config.toml
normalize_top_k = false
routed_scale = 5.66
init_std_router = 0.00649
norm = "rmsnorm"
optimizer = "muon"
max_grad_norm = 1.0
Below are experts of layer 6 (counted from 0) of a mixture-of-experts language model. Rows are named router (the router's row for the expert), up (a neuron's input weights, with its number) and show model dimensions 0-191. Each number is 200 + 40 x the weight over its row's rms, rounded and kept within 0 to 999.
Before each expert's rows: a language model's description of what the expert responds to. This comes from a sample of Wikipedia text that the model never trained on.

# expert 41
It responds to: Quantity and rank adjectives. Adjectives of amount, rank or category after the or a number, e.g. many, largest, other, major, total private dwellings.
router,157,163,139,184,150,183,183,260,222,263,153,151,221,187,179,245,239,182,194,239,179,96,135,208,202,255,238,159,183,260,267,201,226,268,142,213,187,164,157,211,149,261,210,200,211,222,231,255,239,190,214,215,150,245,289,172,209,120,189,190,205,154,231,167,197,176,200,228,220,198,211,214,174,192,187,179,225,136,213,221,150,146,269,167,252,231,179,232,245,230,66,234,223,194,257,182,168,194,177,209,222,167,191,155,202,232,143,226,156,184,209,139,179,163,247,194,236,184,145,263,206,219,276,215,218,211,181,172,199,153,214,172,155,215,223,199,218,199,132,310,237,271,190,181,186,204,316,239,246,222,185,235,179,186,166,247,218,186,155,242,103,219,218,196,211,170,228,153,194,298,212,178,190,210,164,153,256,146,214,230,214,214,172,176,200,223,247,223,165,285,262,198
up0,107,264,150,252,200,187,178,200,198,244,180,212,238,181,230,183,221,180,151,103,96,220,193,234,208,197,194,126,223,183,173,181,228,190,180,238,150,137,252,224,173,280,258,187,158,251,161,206,133,191,232,211,153,195,203,182,183,206,152,263,264,237,208,209,210,150,231,165,182,296,180,194,146,239,129,164,223,190,155,243,198,257,243,129,218,190,246,165,160,115,236,199,259,201,168,156,174,193,146,209,233,198,259,220,227,112,249,170,151,193,176,186,199,221,215,191,207,205,184,138,197,215,264,191,133,336,235,193,189,172,251,203,271,207,232,188,202,202,209,251,255,176,205,143,230,207,186,242,183,231,197,278,128,155,162,164,246,269,202,192,204,150,212,215,198,178,226,265,136,169,240,160,215,251,180,191,122,157,210,169,178,226,187,250,191,205,199,162,191,206,180,154
up1,142,210,167,209,235,237,203,204,219,221,177,177,233,206,219,233,154,194,210,185,229,190,276,207,250,246,161,150,294,269,153,200,139,210,254,289,206,231,180,239,263,251,168,170,230,209,116,147,206,221,208,213,176,187,147,164,147,196,189,268,194,210,189,148,174,144,187,235,177,111,194,235,163,257,180,148,199,199,165,251,156,215,207,185,141,291,294,253,125,203,168,149,236,251,229,212,201,203,274,198,143,235,179,153,231,153,178,218,181,189,126,233,216,177,203,227,146,199,166,137,257,243,277,196,209,171,163,152,154,206,161,249,222,263,255,267,216,323,211,152,242,200,220,195,209,189,215,231,234,230,183,228,203,178,225,213,142,130,174,230,130,183,171,171,184,178,198,193,239,238,195,182,161,316,215,206,229,201,208,221,205,190,211,190,268,183,164,192,151,224,224,237
up2,215,202,197,255,243,159,177,219,225,250,259,234,191,238,285,236,163,175,248,214,109,200,247,166,122,214,273,180,209,192,215,183,189,146,263,198,148,162,178,230,218,268,238,172,228,211,187,250,249,206,207,198,218,201,209,163,96,172,251,157,228,167,162,219,208,179,140,226,185,210,256,209,205,208,200,123,188,183,205,66,222,164,228,156,220,308,250,228,223,164,164,209,180,128,269,164,207,226,240,232,238,176,246,205,175,186,197,139,203,212,213,171,228,180,220,247,203,174,221,177,203,173,215,231,275,196,178,193,140,223,192,188,178,175,283,132,173,192,228,209,177,233,69,200,190,233,173,212,201,179,213,140,203,211,196,282,267,154,110,275,220,150,134,235,258,195,213,219,170,289,185,219,207,236,134,186,193,191,215,200,211,227,158,235,237,234,190,228,252,245,213,186
up3,218,192,225,162,155,169,226,280,221,209,203,150,230,204,128,155,169,181,187,189,194,224,270,312,165,172,196,203,270,178,202,157,148,267,195,142,247,170,259,240,244,169,153,173,144,129,152,237,144,180,231,267,263,130,215,101,211,253,198,268,190,287,183,253,167,216,232,183,178,216,190,266,222,222,169,221,133,179,128,117,239,198,210,182,258,207,180,132,239,190,254,248,209,214,170,191,228,172,206,267,266,265,239,241,201,159,206,186,163,296,229,229,147,195,161,194,174,135,177,197,215,202,196,218,218,159,133,215,180,172,226,204,226,197,218,203,156,245,156,193,210,202,175,167,252,190,219,240,215,258,240,191,203,126,194,246,225,206,251,208,159,255,220,237,222,183,104,170,242,161,208,226,157,171,217,184,152,166,188,181,271,257,225,148,223,168,166,209,182,181,202,236
up4,193,209,160,187,256,241,171,154,237,189,176,167,167,168,179,230,238,201,183,237,190,202,250,191,171,239,161,198,143,175,235,140,266,185,125,241,164,227,283,189,233,167,60,170,180,259,204,145,224,222,215,123,253,128,230,129,172,136,165,207,184,182,220,195,236,212,170,224,179,190,219,284,224,282,169,162,250,258,108,221,124,267,193,198,157,195,257,166,199,127,213,191,198,185,257,116,196,180,148,214,262,173,169,260,190,225,184,189,226,123,218,246,182,252,198,229,221,186,187,131,202,164,186,174,244,165,221,204,162,254,184,172,248,217,205,254,206,223,262,205,233,243,189,245,209,235,202,153,214,138,146,209,184,175,175,193,132,77,152,222,187,276,230,233,198,221,228,248,216,216,224,178,184,203,241,222,222,209,181,204,181,172,239,149,178,141,228,212,133,196,175,229
up5,266,226,141,160,188,236,176,216,162,188,208,150,159,246,152,149,260,238,233,250,203,144,188,170,211,258,243,290,103,165,156,186,190,177,170,144,305,153,215,181,199,194,160,215,156,184,248,211,238,213,159,156,175,235,226,181,207,175,201,206,152,184,278,172,180,126,211,256,204,163,219,221,193,222,230,170,205,201,269,187,245,158,262,217,226,231,211,240,228,253,223,259,233,124,233,196,188,201,161,184,210,196,143,197,165,205,218,236,230,178,180,290,136,175,158,217,158,206,145,274,162,192,207,214,198,133,213,165,216,299,180,158,178,142,261,154,179,203,178,271,130,215,172,202,168,242,194,192,215,189,249,193,191,169,170,222,217,185,198,168,189,199,241,260,284,233,264,110,247,191,250,148,153,169,205,240,133,198,225,165,241,255,200,106,178,244,143,198,160,220,196,148
up6,169,165,158,172,212,155,209,202,213,199,227,207,199,218,187,196,229,252,273,183,185,175,142,263,223,188,207,240,198,169,222,222,237,191,261,315,255,208,178,154,179,145,170,205,235,145,185,269,205,173,232,211,160,271,294,102,127,152,242,199,178,206,156,278,130,222,272,167,177,149,237,191,200,280,206,253,214,264,135,170,239,122,222,242,213,198,231,183,273,170,198,185,176,238,152,243,176,267,225,240,179,269,186,238,195,169,207,229,185,248,207,208,265,151,206,160,240,226,245,161,182,232,135,228,165,295,218,210,210,173,136,215,201,272,276,237,182,248,208,195,287,242,138,217,230,206,192,200,151,181,203,171,187,209,238,247,226,178,226,202,186,259,207,188,161,202,199,159,226,175,190,222,178,197,199,241,172,213,173,276,149,222,217,199,316,228,151,204,165,160,222,225
up7,204,253,145,202,205,207,187,267,127,145,178,185,154,153,162,198,150,202,197,197,243,174,203,137,278,188,156,175,214,213,259,193,181,164,181,291,221,263,263,185,244,201,168,184,208,114,212,267,230,236,164,202,185,279,151,181,220,227,252,243,190,212,171,187,216,169,197,133,238,200,232,226,202,278,215,215,178,168,181,158,258,166,287,208,261,282,251,259,263,228,213,208,185,163,201,203,155,181,217,175,213,158,199,250,196,143,205,225,251,196,272,147,225,217,133,242,144,161,222,233,203,161,180,172,172,214,242,191,192,162,198,138,232,103,219,159,187,214,211,174,218,190,195,148,209,168,133,199,160,154,157,221,205,181,275,242,191,230,300,237,149,159,221,185,260,171,235,196,191,167,167,286,185,116,188,259,210,141,170,189,241,228,162,168,247,187,203,219,163,135,209,287
up8,170,157,244,184,195,252,177,215,126,196,165,225,164,161,298,194,145,204,243,213,197,165,237,199,218,224,198,185,206,215,208,256,219,148,211,275,259,193,126,123,237,228,236,180,269,145,253,184,268,220,178,166,154,213,215,266,95,230,183,221,188,274,227,153,220,179,199,193,172,222,170,141,140,192,256,278,208,198,262,177,109,188,247,214,225,178,217,224,241,159,194,154,244,287,234,232,194,262,220,236,143,180,202,229,183,216,193,268,174,217,139,194,189,242,195,194,186,285,255,300,209,216,222,182,139,274,167,207,178,230,270,236,240,260,172,196,209,241,220,170,189,146,180,206,158,212,143,153,186,226,206,205,156,214,157,233,219,157,167,172,229,181,207,249,176,213,237,245,140,230,192,220,199,234,187,205,236,198,189,183,194,220,133,270,250,141,270,244,244,222,277,156
up9,178,221,210,261,219,237,265,155,173,192,131,155,216,130,194,183,199,215,179,189,130,200,199,206,266,186,172,237,226,214,188,140,186,213,206,263,279,180,237,167,177,183,223,170,171,194,141,252,252,275,205,205,158,273,255,232,193,139,228,214,239,101,189,221,221,196,212,223,169,222,179,159,188,237,199,184,173,172,223,203,218,178,193,249,220,248,144,228,234,203,290,157,154,192,198,179,251,219,198,219,244,204,193,228,237,243,199,187,119,241,156,199,192,208,179,260,251,152,219,271,144,163,234,218,121,162,261,280,247,255,238,126,186,218,163,223,210,195,234,222,207,225,241,198,289,129,244,204,233,171,267,92,164,221,235,206,181,122,179,211,168,215,202,184,149,221,245,286,207,270,157,195,214,198,226,141,154,218,239,255,198,168,177,178,182,134,196,165,127,273,169,158
up10,203,230,225,178,278,172,216,276,238,212,187,217,186,131,216,177,230,192,196,187,198,153,110,147,265,235,203,203,205,218,202,195,252,119,205,133,175,225,211,220,170,215,212,256,196,239,250,278,203,158,259,230,148,202,305,208,220,241,234,211,282,240,290,192,166,240,159,202,154,145,197,186,211,179,185,192,208,263,234,206,160,246,168,275,221,176,151,89,228,153,254,267,173,188,198,163,176,172,257,256,245,205,203,188,212,204,195,234,257,197,169,234,185,161,193,254,169,269,161,125,138,137,244,236,197,186,227,165,215,187,201,200,210,252,225,204,227,136,201,244,241,203,148,167,261,163,259,178,156,199,203,183,185,141,166,178,192,222,188,258,188,246,240,188,166,216,183,210,296,291,269,200,281,178,172,180,184,193,256,204,174,169,191,285,222,253,228,155,180,225,184,212

# expert 17
It responds to: Sports career phrasing. Articles, ordinals and number words in athlete biographies before team, career or season, e.g. his first start, four appearances, professional.
router,236,119,131,164,136,129,159,191,211,234,193,146,156,191,213,226,193,246,179,180,229,129,165,253,228,283,190,272,169,199,209,224,253,219,161,209,190,210,159,251,166,196,235,210,226,160,224,216,210,211,132,195,242,266,238,210,208,222,167,224,234,157,197,221,164,160,191,256,171,211,160,209,184,187,184,239,201,121,240,179,173,200,184,216,215,183,252,219,195,176,67,237,153,213,252,145,253,197,203,245,157,207,144,205,110,279,227,156,186,146,221,120,193,192,150,199,211,211,176,216,201,227,171,254,236,241,86,204,267,164,128,214,139,280,136,226,248,217,204,250,200,204,147,140,182,159,235,209,227,238,194,179,186,212,190,266,214,199,208,252,130,252,200,206,193,180,183,159,176,195,217,301,164,132,222,169,220,201,275,205,179,149,185,179,171,259,228,222,276,196,224,214
up0,208,206,117,227,177,191,212,168,230,134,245,259,144,167,261,212,187,213,150,220,204,196,165,264,226,131,172,187,239,198,186,173,173,234,179,259,167,166,179,253,153,206,155,200,227,141,174,216,138,164,160,228,266,215,244,233,195,226,237,183,186,205,251,213,231,151,157,225,204,224,220,189,137,247,195,166,136,228,217,192,163,178,207,187,214,194,194,196,148,170,254,206,141,100,178,177,253,167,201,208,205,233,220,152,188,159,168,175,207,125,228,210,198,237,161,148,109,262,97,213,195,203,271,234,141,181,179,132,193,206,181,226,254,207,197,214,211,257,223,128,241,244,201,145,207,166,255,197,133,192,173,177,243,97,182,303,211,161,237,266,155,161,189,236,253,217,142,129,244,240,210,180,239,159,252,204,162,265,152,224,290,230,177,173,168,255,163,187,201,211,235,248
up1,158,190,234,139,191,205,103,272,246,172,198,255,208,221,224,224,225,191,150,236,202,150,236,189,213,204,216,177,93,208,209,179,260,173,231,115,140,133,197,205,222,222,212,239,244,164,217,154,196,213,254,193,154,237,174,219,199,232,240,218,198,182,194,185,148,236,190,228,197,149,128,189,295,197,187,172,244,197,190,214,219,246,250,229,185,47,163,210,197,197,183,166,200,172,253,202,187,178,160,153,170,173,187,210,174,191,206,165,259,214,164,165,220,173,144,104,225,231,177,148,214,174,201,203,149,186,119,232,179,148,146,224,196,240,181,192,152,186,177,88,136,212,179,256,241,211,171,154,210,180,241,248,200,181,232,133,300,242,160,256,224,139,224,223,233,167,247,184,170,172,237,138,194,247,224,181,256,246,169,256,207,243,154,180,202,190,247,216,260,216,269,141
up2,216,222,197,262,232,98,229,181,294,140,255,171,120,177,203,150,218,265,218,259,235,179,200,165,138,217,219,178,262,229,200,212,111,111,200,215,209,164,223,161,181,185,217,201,176,158,126,247,234,243,194,179,254,209,220,207,174,198,218,241,234,216,175,141,186,190,242,201,167,149,225,208,156,164,205,228,267,209,186,67,170,138,172,185,197,157,214,213,228,203,143,192,109,136,225,248,221,191,173,150,225,218,177,174,138,206,223,150,236,151,217,184,131,277,188,153,194,192,275,282,147,233,223,183,205,222,223,261,147,214,133,232,132,205,217,186,211,249,176,186,256,273,148,160,194,257,244,254,174,172,210,175,181,195,226,227,242,149,209,219,183,126,253,203,203,220,163,178,241,226,213,158,208,219,186,258,187,188,252,134,184,236,167,241,190,187,199,253,263,181,218,212
up3,193,197,196,304,225,211,215,191,180,210,199,212,166,194,182,196,246,174,153,213,258,203,169,212,115,216,178,194,179,221,229,320,218,170,195,216,236,265,176,183,135,302,146,228,180,231,215,194,278,177,193,196,144,145,207,211,134,185,191,184,233,129,236,174,196,224,224,175,191,156,202,168,189,240,193,221,273,219,220,239,220,244,215,163,267,241,183,235,244,157,225,249,178,196,175,155,260,202,189,86,127,268,177,200,249,222,307,175,142,244,217,157,171,313,209,213,208,260,211,252,201,281,217,177,172,273,230,222,211,230,214,190,268,187,214,165,265,228,196,189,197,194,212,194,192,160,168,222,195,277,167,154,247,214,219,295,220,164,236,209,213,211,141,193,228,157,252,144,192,222,258,193,218,268,208,213,301,162,168,200,191,182,165,195,249,165,209,167,223,211,249,229
up4,222,291,162,161,233,190,202,187,207,259,254,169,245,241,214,197,235,265,163,244,225,233,186,207,194,234,281,177,110,219,182,225,213,83,232,218,152,224,181,202,206,197,221,235,244,147,232,283,153,182,136,221,211,219,235,226,254,243,204,149,236,260,179,228,160,148,193,226,203,233,189,187,245,212,240,112,208,228,210,182,227,144,199,193,218,236,130,203,220,217,202,160,148,194,261,196,184,134,187,211,271,177,240,207,133,197,188,229,259,149,215,121,131,269,189,186,203,159,224,153,174,212,143,125,183,162,151,132,236,205,163,200,311,202,190,230,138,163,245,176,188,176,249,198,205,267,139,257,220,183,178,210,223,225,207,308,147,182,244,195,145,252,184,256,194,183,194,181,148,160,202,227,220,185,216,187,170,223,136,238,171,199,161,157,221,190,180,209,262,198,184,115
up5,126,226,173,208,250,144,149,190,217,135,158,145,181,181,196,271,165,215,219,273,193,120,177,200,242,226,180,258,224,157,194,205,201,240,200,203,191,203,209,194,210,201,215,183,210,174,252,219,177,201,157,212,209,163,195,160,140,162,163,244,157,215,182,206,213,243,186,223,177,155,248,288,153,254,204,238,159,244,194,142,151,245,206,246,223,187,224,202,204,195,114,182,212,206,196,200,183,205,210,281,230,192,146,237,210,182,150,178,147,166,179,212,243,165,230,162,280,176,177,229,184,188,212,238,227,176,226,178,134,208,199,228,124,264,243,170,129,250,112,235,267,129,201,134,250,143,161,214,151,199,242,232,243,160,211,135,230,202,207,150,149,158,243,226,221,239,130,259,258,234,258,226,143,189,158,265,225,240,190,93,227,251,130,241,234,204,180,215,196,298,175,269
up6,233,141,197,140,209,177,159,196,173,221,212,247,185,222,194,239,211,198,178,257,231,240,183,274,111,234,170,208,147,171,184,151,254,162,149,165,247,169,70,220,153,194,201,202,151,152,202,140,243,223,172,258,200,226,198,212,244,222,218,172,207,191,206,228,207,186,186,233,227,197,157,133,246,183,145,223,191,191,182,159,209,237,152,232,197,185,222,211,177,196,274,268,167,187,208,170,169,217,175,237,145,189,177,147,229,295,257,190,221,235,198,195,231,156,252,163,215,222,149,149,164,221,214,178,186,151,192,251,272,99,203,149,261,197,145,182,234,245,281,235,210,189,242,119,188,217,160,183,194,243,231,119,250,223,174,113,211,142,170,204,177,289,192,286,252,173,228,230,229,213,155,316,201,169,192,193,185,203,159,195,125,165,157,219,168,196,226,196,219,195,201,114
up7,259,193,185,210,221,183,190,182,184,225,214,151,152,178,290,186,215,175,181,213,164,231,257,131,223,210,179,223,160,174,200,265,194,209,234,243,162,229,192,263,216,193,233,235,267,224,222,169,222,226,168,233,210,214,207,256,252,219,223,147,202,160,184,174,206,185,265,238,147,246,186,197,205,205,222,185,159,157,184,174,184,252,187,180,120,151,234,193,193,186,220,245,200,185,175,208,209,285,162,165,182,235,149,227,237,227,156,233,122,192,204,188,162,219,235,173,288,187,82,173,278,161,246,168,191,191,319,312,201,166,193,162,151,181,199,216,311,291,163,180,193,166,171,209,155,243,245,159,218,171,161,216,241,222,146,168,250,173,263,204,142,266,213,176,238,160,209,192,215,239,101,202,206,164,299,254,155,226,207,196,218,179,186,182,251,203,257,210,126,212,173,252
up8,127,184,249,204,205,209,285,158,250,237,240,124,202,204,278,221,190,177,171,177,166,253,213,204,216,172,179,160,200,201,167,139,244,215,201,186,246,144,227,186,189,83,170,279,173,191,209,254,186,164,201,130,170,187,94,232,174,195,236,152,248,154,166,169,137,248,148,157,244,172,172,208,148,173,234,216,189,226,249,182,224,196,217,235,202,198,131,214,244,241,218,174,193,265,154,288,215,159,165,207,193,221,229,182,187,202,142,165,176,204,214,211,77,220,208,218,226,166,199,212,152,220,195,231,199,254,137,228,272,249,160,191,216,222,233,179,176,230,95,209,162,291,161,206,207,255,208,216,229,237,155,132,177,183,217,215,183,167,227,238,160,194,192,158,199,223,224,199,283,182,232,176,121,171,235,186,245,161,201,196,170,243,267,271,202,232,157,228,150,174,137,272
up9,270,212,205,167,210,120,188,277,132,230,188,163,187,154,200,178,181,225,186,230,166,227,181,259,204,181,190,208,145,234,206,166,243,272,192,231,192,130,214,171,292,272,207,301,205,98,151,161,223,213,185,215,152,224,179,189,196,172,154,196,183,184,245,191,153,189,219,167,141,212,133,212,201,202,182,214,268,136,148,248,186,126,305,223,193,148,88,192,151,178,179,196,193,156,239,234,215,197,209,167,174,159,251,301,175,169,186,183,213,236,228,187,203,185,125,182,161,233,176,118,141,251,175,184,184,196,227,181,212,219,195,197,229,161,209,144,236,237,140,161,155,276,223,173,222,193,183,249,164,167,142,173,214,198,246,169,212,200,227,166,167,306,187,201,203,204,180,149,221,165,182,260,211,148,254,218,188,137,213,234,182,172,150,180,175,135,235,165,192,156,124,202
up10,278,264,217,173,192,185,248,157,164,227,220,145,157,179,238,230,163,266,198,173,205,240,151,208,219,282,219,142,173,182,288,233,268,184,103,214,210,152,127,187,142,324,160,200,215,198,189,142,243,196,174,157,162,197,200,213,212,143,169,129,261,151,175,202,195,136,237,238,230,170,198,132,151,206,258,222,234,174,230,253,231,192,171,209,178,191,175,200,209,206,216,239,191,191,182,197,209,147,167,110,168,149,241,271,184,224,105,200,205,134,126,223,126,240,251,155,202,188,275,132,172,194,157,176,207,208,181,152,199,215,196,209,272,212,201,290,213,172,251,116,182,193,229,229,226,252,203,192,150,237,188,162,216,278,211,217,202,211,206,233,189,212,250,201,192,233,179,189,211,177,220,235,165,238,123,253,209,216,224,249,190,230,243,170,226,210,117,190,190,209,196,140

# expert 6
It responds to: Digits in codes, coordinates. Number pieces inside chemical formulas, coordinates, times, scores and catalogue tables, such as InChI C14H17, 35°, 9:33, 110–116.
router,259,208,195,270,206,180,248,214,172,190,190,229,127,183,181,156,200,187,167,213,199,249,194,218,181,185,161,240,164,246,212,138,175,158,153,193,157,232,198,142,188,168,153,152,146,192,179,199,213,188,213,208,199,265,175,218,263,236,220,244,144,186,238,147,187,230,171,202,223,235,215,232,218,234,172,248,204,220,162,193,257,121,160,200,225,130,188,117,208,194,142,147,136,164,128,252,160,231,175,212,170,101,200,206,202,232,196,243,166,176,125,219,202,235,138,143,197,216,211,229,147,208,220,184,244,126,217,210,209,234,160,144,164,115,186,293,143,200,210,280,234,195,142,243,256,208,289,186,193,211,244,173,212,243,176,184,178,201,244,139,281,264,206,210,248,282,238,143,230,183,248,185,193,169,177,170,221,181,178,201,311,277,233,186,220,219,151,240,157,130,159,149
up3,242,157,244,293,181,165,198,278,231,207,190,248,180,145,277,219,186,202,281,150,231,200,168,234,215,252,162,207,198,289,221,263,192,224,206,148,192,234,189,164,257,181,237,167,164,226,213,113,215,210,255,198,234,218,250,138,220,228,152,172,196,208,264,177,281,164,179,202,241,187,180,168,225,278,219,185,189,182,187,157,225,157,188,155,272,310,248,262,213,211,184,258,171,174,208,181,173,217,191,217,281,257,263,151,231,269,176,103,227,270,190,229,165,232,200,201,232,197,203,223,203,167,237,170,207,255,171,202,163,207,164,163,195,185,162,223,185,268,172,218,224,217,188,154,190,179,191,276,147,183,191,269,146,228,200,240,256,256,194,166,190,168,253,232,163,220,218,191,186,252,194,89,184,171,233,251,132,273,206,240,199,184,185,204,104,168,201,237,223,222,196,186
up4,138,255,197,154,230,171,148,198,174,209,154,210,189,123,266,248,147,252,198,215,251,198,67,220,231,161,180,268,192,278,170,200,175,228,170,224,162,207,126,224,212,230,200,175,140,185,236,183,172,195,191,223,186,166,224,152,233,230,165,267,206,186,269,141,182,228,143,184,200,176,239,102,230,163,132,258,224,164,186,163,182,212,187,157,234,177,182,221,242,202,172,182,208,220,256,170,197,223,180,201,107,162,271,205,179,208,124,130,188,240,263,189,166,257,225,212,197,207,230,216,237,177,234,249,109,259,168,225,190,210,188,169,212,100,205,191,208,228,231,217,155,156,241,199,223,163,207,160,174,137,125,235,138,206,182,244,210,233,183,209,209,207,266,179,194,185,159,246,202,204,198,295,209,207,199,225,235,142,162,124,136,174,179,191,144,93,200,232,215,245,214,170
up5,179,222,152,230,181,237,170,139,214,223,248,315,124,211,226,239,225,241,185,143,178,209,223,257,196,255,194,237,283,213,209,164,173,210,194,167,211,238,156,186,186,236,182,224,226,226,248,167,218,208,192,206,195,253,227,199,176,234,100,236,200,111,274,246,257,180,210,218,176,140,169,81,220,181,225,164,242,239,200,139,198,185,118,260,164,223,250,183,157,238,158,166,184,219,230,175,222,137,218,158,120,228,151,202,219,210,157,174,163,173,132,227,208,250,144,172,205,132,168,142,224,174,165,232,233,200,218,259,148,275,229,199,273,201,228,147,231,178,259,237,180,177,252,192,273,255,162,212,182,223,290,236,209,214,177,205,180,129,253,161,155,230,227,186,142,256,177,166,180,210,156,215,219,148,161,183,211,217,189,192,238,190,273,233,117,182,186,183,228,208,226,171
up6,170,160,234,269,239,201,179,193,200,79,278,186,140,209,178,167,163,168,183,234,202,196,257,249,216,160,119,263,207,205,219,174,206,198,269,274,192,183,238,181,165,249,250,149,233,212,217,242,266,224,153,230,176,201,216,219,271,174,228,216,186,168,206,202,183,213,222,181,204,186,209,280,180,125,226,255,145,175,189,195,205,207,277,184,201,165,156,148,218,200,143,261,196,209,252,134,197,164,165,155,178,118,214,174,188,196,273,188,144,233,161,215,125,218,232,229,123,177,180,222,189,237,270,190,208,174,239,192,140,233,171,318,237,173,139,206,136,177,190,160,245,172,196,245,216,216,223,197,236,242,211,172,199,183,196,201,218,175,144,182,221,167,216,218,250,243,227,230,204,102,181,235,144,203,160,146,194,154,199,269,183,127,183,269,135,126,250,253,165,213,215,156
up7,172,158,183,214,232,186,214,210,209,185,182,225,244,293,247,158,160,204,173,97,200,176,155,182,220,251,149,220,210,236,153,213,147,231,168,136,151,184,173,117,138,129,202,292,164,288,145,206,190,216,200,233,237,168,161,191,188,222,312,99,227,176,194,251,180,214,270,225,246,252,134,202,148,171,229,213,176,176,228,169,220,142,201,222,165,147,188,220,275,226,246,244,258,156,202,272,268,228,191,191,176,167,306,260,181,216,199,152,181,197,208,200,183,186,264,205,175,221,189,97,229,182,171,171,244,213,202,271,244,231,203,203,199,231,143,214,170,222,162,174,185,196,190,187,234,177,210,167,231,219,167,101,194,205,259,166,228,197,105,188,200,190,234,117,218,182,205,243,162,240,212,158,210,167,196,203,221,157,211,230,267,205,196,139,193,187,241,242,168,214,229,189
up8,236,238,229,208,216,189,165,224,258,191,216,199,225,199,161,307,159,125,197,149,176,153,259,180,210,192,161,211,191,210,182,132,267,159,151,174,156,251,173,203,180,251,156,159,221,225,181,151,197,204,152,180,263,113,158,250,189,115,189,234,186,267,152,190,181,127,244,196,213,174,211,167,201,149,201,151,185,186,205,181,167,209,142,267,109,159,214,269,181,213,169,204,280,226,178,150,185,227,232,240,155,187,264,286,209,158,197,190,108,157,235,145,224,150,169,208,189,221,189,113,119,242,162,155,154,129,228,192,148,183,194,162,175,239,151,170,141,195,170,217,179,173,222,142,234,178,183,172,192,191,150,293,154,222,137,214,163,195,210,152,211,233,240,215,129,130,158,191,218,204,239,141,212,244,198,283,137,238,202,184,196,182,167,203,205,249,179,209,207,225,192,226
up9,218,203,198,138,136,202,253,210,148,180,238,215,200,205,164,176,219,288,258,225,226,141,138,173,180,233,177,190,181,176,221,221,235,156,180,181,297,147,225,187,176,194,246,107,185,198,242,179,162,230,240,269,183,178,198,284,211,131,166,177,175,229,260,260,174,218,259,208,181,157,190,225,182,255,172,180,174,220,234,219,231,229,230,208,203,195,158,194,222,208,166,168,223,253,265,185,158,191,224,206,127,194,230,202,248,243,261,164,290,173,190,192,254,121,221,193,244,238,175,218,237,204,188,125,171,156,252,172,213,162,192,211,225,266,130,244,159,284,193,168,267,228,232,225,154,180,253,211,165,176,136,186,200,230,185,190,192,212,259,297,192,206,262,257,273,149,259,206,175,264,200,222,313,161,192,204,218,267,198,256,239,130,257,178,212,182,242,225,172,221,191,165
up10,130,156,141,183,199,201,224,174,182,147,180,174,181,213,183,117,139,210,272,197,135,193,214,170,210,173,173,152,218,204,220,217,197,195,198,216,142,188,197,214,165,250,259,224,204,228,175,213,242,188,196,272,266,172,150,161,164,260,168,175,152,187,198,198,287,273,186,194,135,223,243,146,165,123,208,195,186,185,193,270,171,236,218,194,98,191,168,270,241,294,112,180,139,271,227,142,193,140,237,205,243,160,140,167,149,253,196,273,145,232,236,246,227,217,181,213,177,169,191,209,293,145,236,220,138,263,255,184,175,273,219,202,186,203,215,257,239,192,207,207,214,152,184,212,165,173,188,186,255,201,211,203,201,264,218,133,218,211,192,204,170,221,198,220,251,251,164,224,195,260,217,216,217,264,199,223,186,160,194,306,178,320,206,227,188,169,154,190,182,181,222,185
up11,263,155,199,100,155,183,181,140,116,212,260,161,170,154,191,164,134,200,170,212,187,205,191,280,193,199,204,150,183,237,183,169,265,249,218,155,169,153,212,231,186,189,132,211,235,178,182,223,139,174,189,226,182,190,207,245,227,188,229,223,255,96,184,215,177,138,240,188,234,227,200,182,280,217,150,236,245,182,177,252,256,256,215,197,243,180,198,199,156,194,218,179,199,202,185,219,267,228,151,236,215,175,215,204,155,169,214,218,254,169,174,203,171,228,208,147,172,182,230,241,233,125,204,209,208,196,196,181,250,127,180,158,178,235,125,205,123,157,199,255,232,180,200,249,110,185,306,216,241,183,225,232,255,186,276,195,222,177,200,235,217,153,208,214,204,248,353,254,165,184,213,114,268,181,156,198,225,152,266,254,193,222,187,176,151,186,237,149,163,238,210,224
up12,202,163,160,148,207,240,177,252,241,220,195,161,199,188,215,213,212,149,214,234,165,196,156,204,200,191,234,170,166,257,258,214,202,218,230,270,229,222,181,175,210,168,164,216,182,187,165,162,191,234,159,205,199,150,222,211,170,196,263,131,217,137,251,194,246,224,204,95,237,183,223,195,197,278,126,119,138,213,192,249,216,99,146,179,221,176,108,228,224,198,231,262,211,179,253,179,171,259,177,182,219,155,152,138,223,177,155,200,236,152,251,152,247,189,253,229,248,196,200,194,159,138,146,207,185,93,303,203,211,228,185,231,213,218,194,211,178,251,199,179,216,258,176,190,185,235,264,192,231,177,176,96,154,221,229,243,181,251,160,123,223,112,184,146,254,197,244,147,281,197,194,252,154,204,177,184,167,185,192,259,158,251,202,211,244,187,203,192,174,165,105,234
up13,174,194,228,126,258,241,162,151,164,221,194,147,200,169,250,175,157,177,242,155,233,224,243,193,216,166,182,145,234,196,190,205,197,199,202,210,190,241,146,157,179,176,183,280,310,234,186,181,254,142,212,215,250,208,250,138,98,285,201,204,220,196,245,185,158,169,231,209,192,263,226,220,206,182,232,206,225,208,269,198,189,160,271,215,173,160,136,274,121,186,194,93,150,145,137,233,222,182,174,284,196,268,187,249,232,220,189,176,254,216,188,186,229,210,223,218,207,171,260,154,183,234,219,203,166,205,259,185,89,299,131,184,205,132,237,186,209,159,227,206,199,201,224,167,199,248,194,168,233,193,235,151,188,208,254,197,219,223,143,211,242,174,157,199,200,119,175,155,208,171,177,266,258,160,274,209,158,156,143,210,232,220,135,252,178,204,185,217,170,183,170,248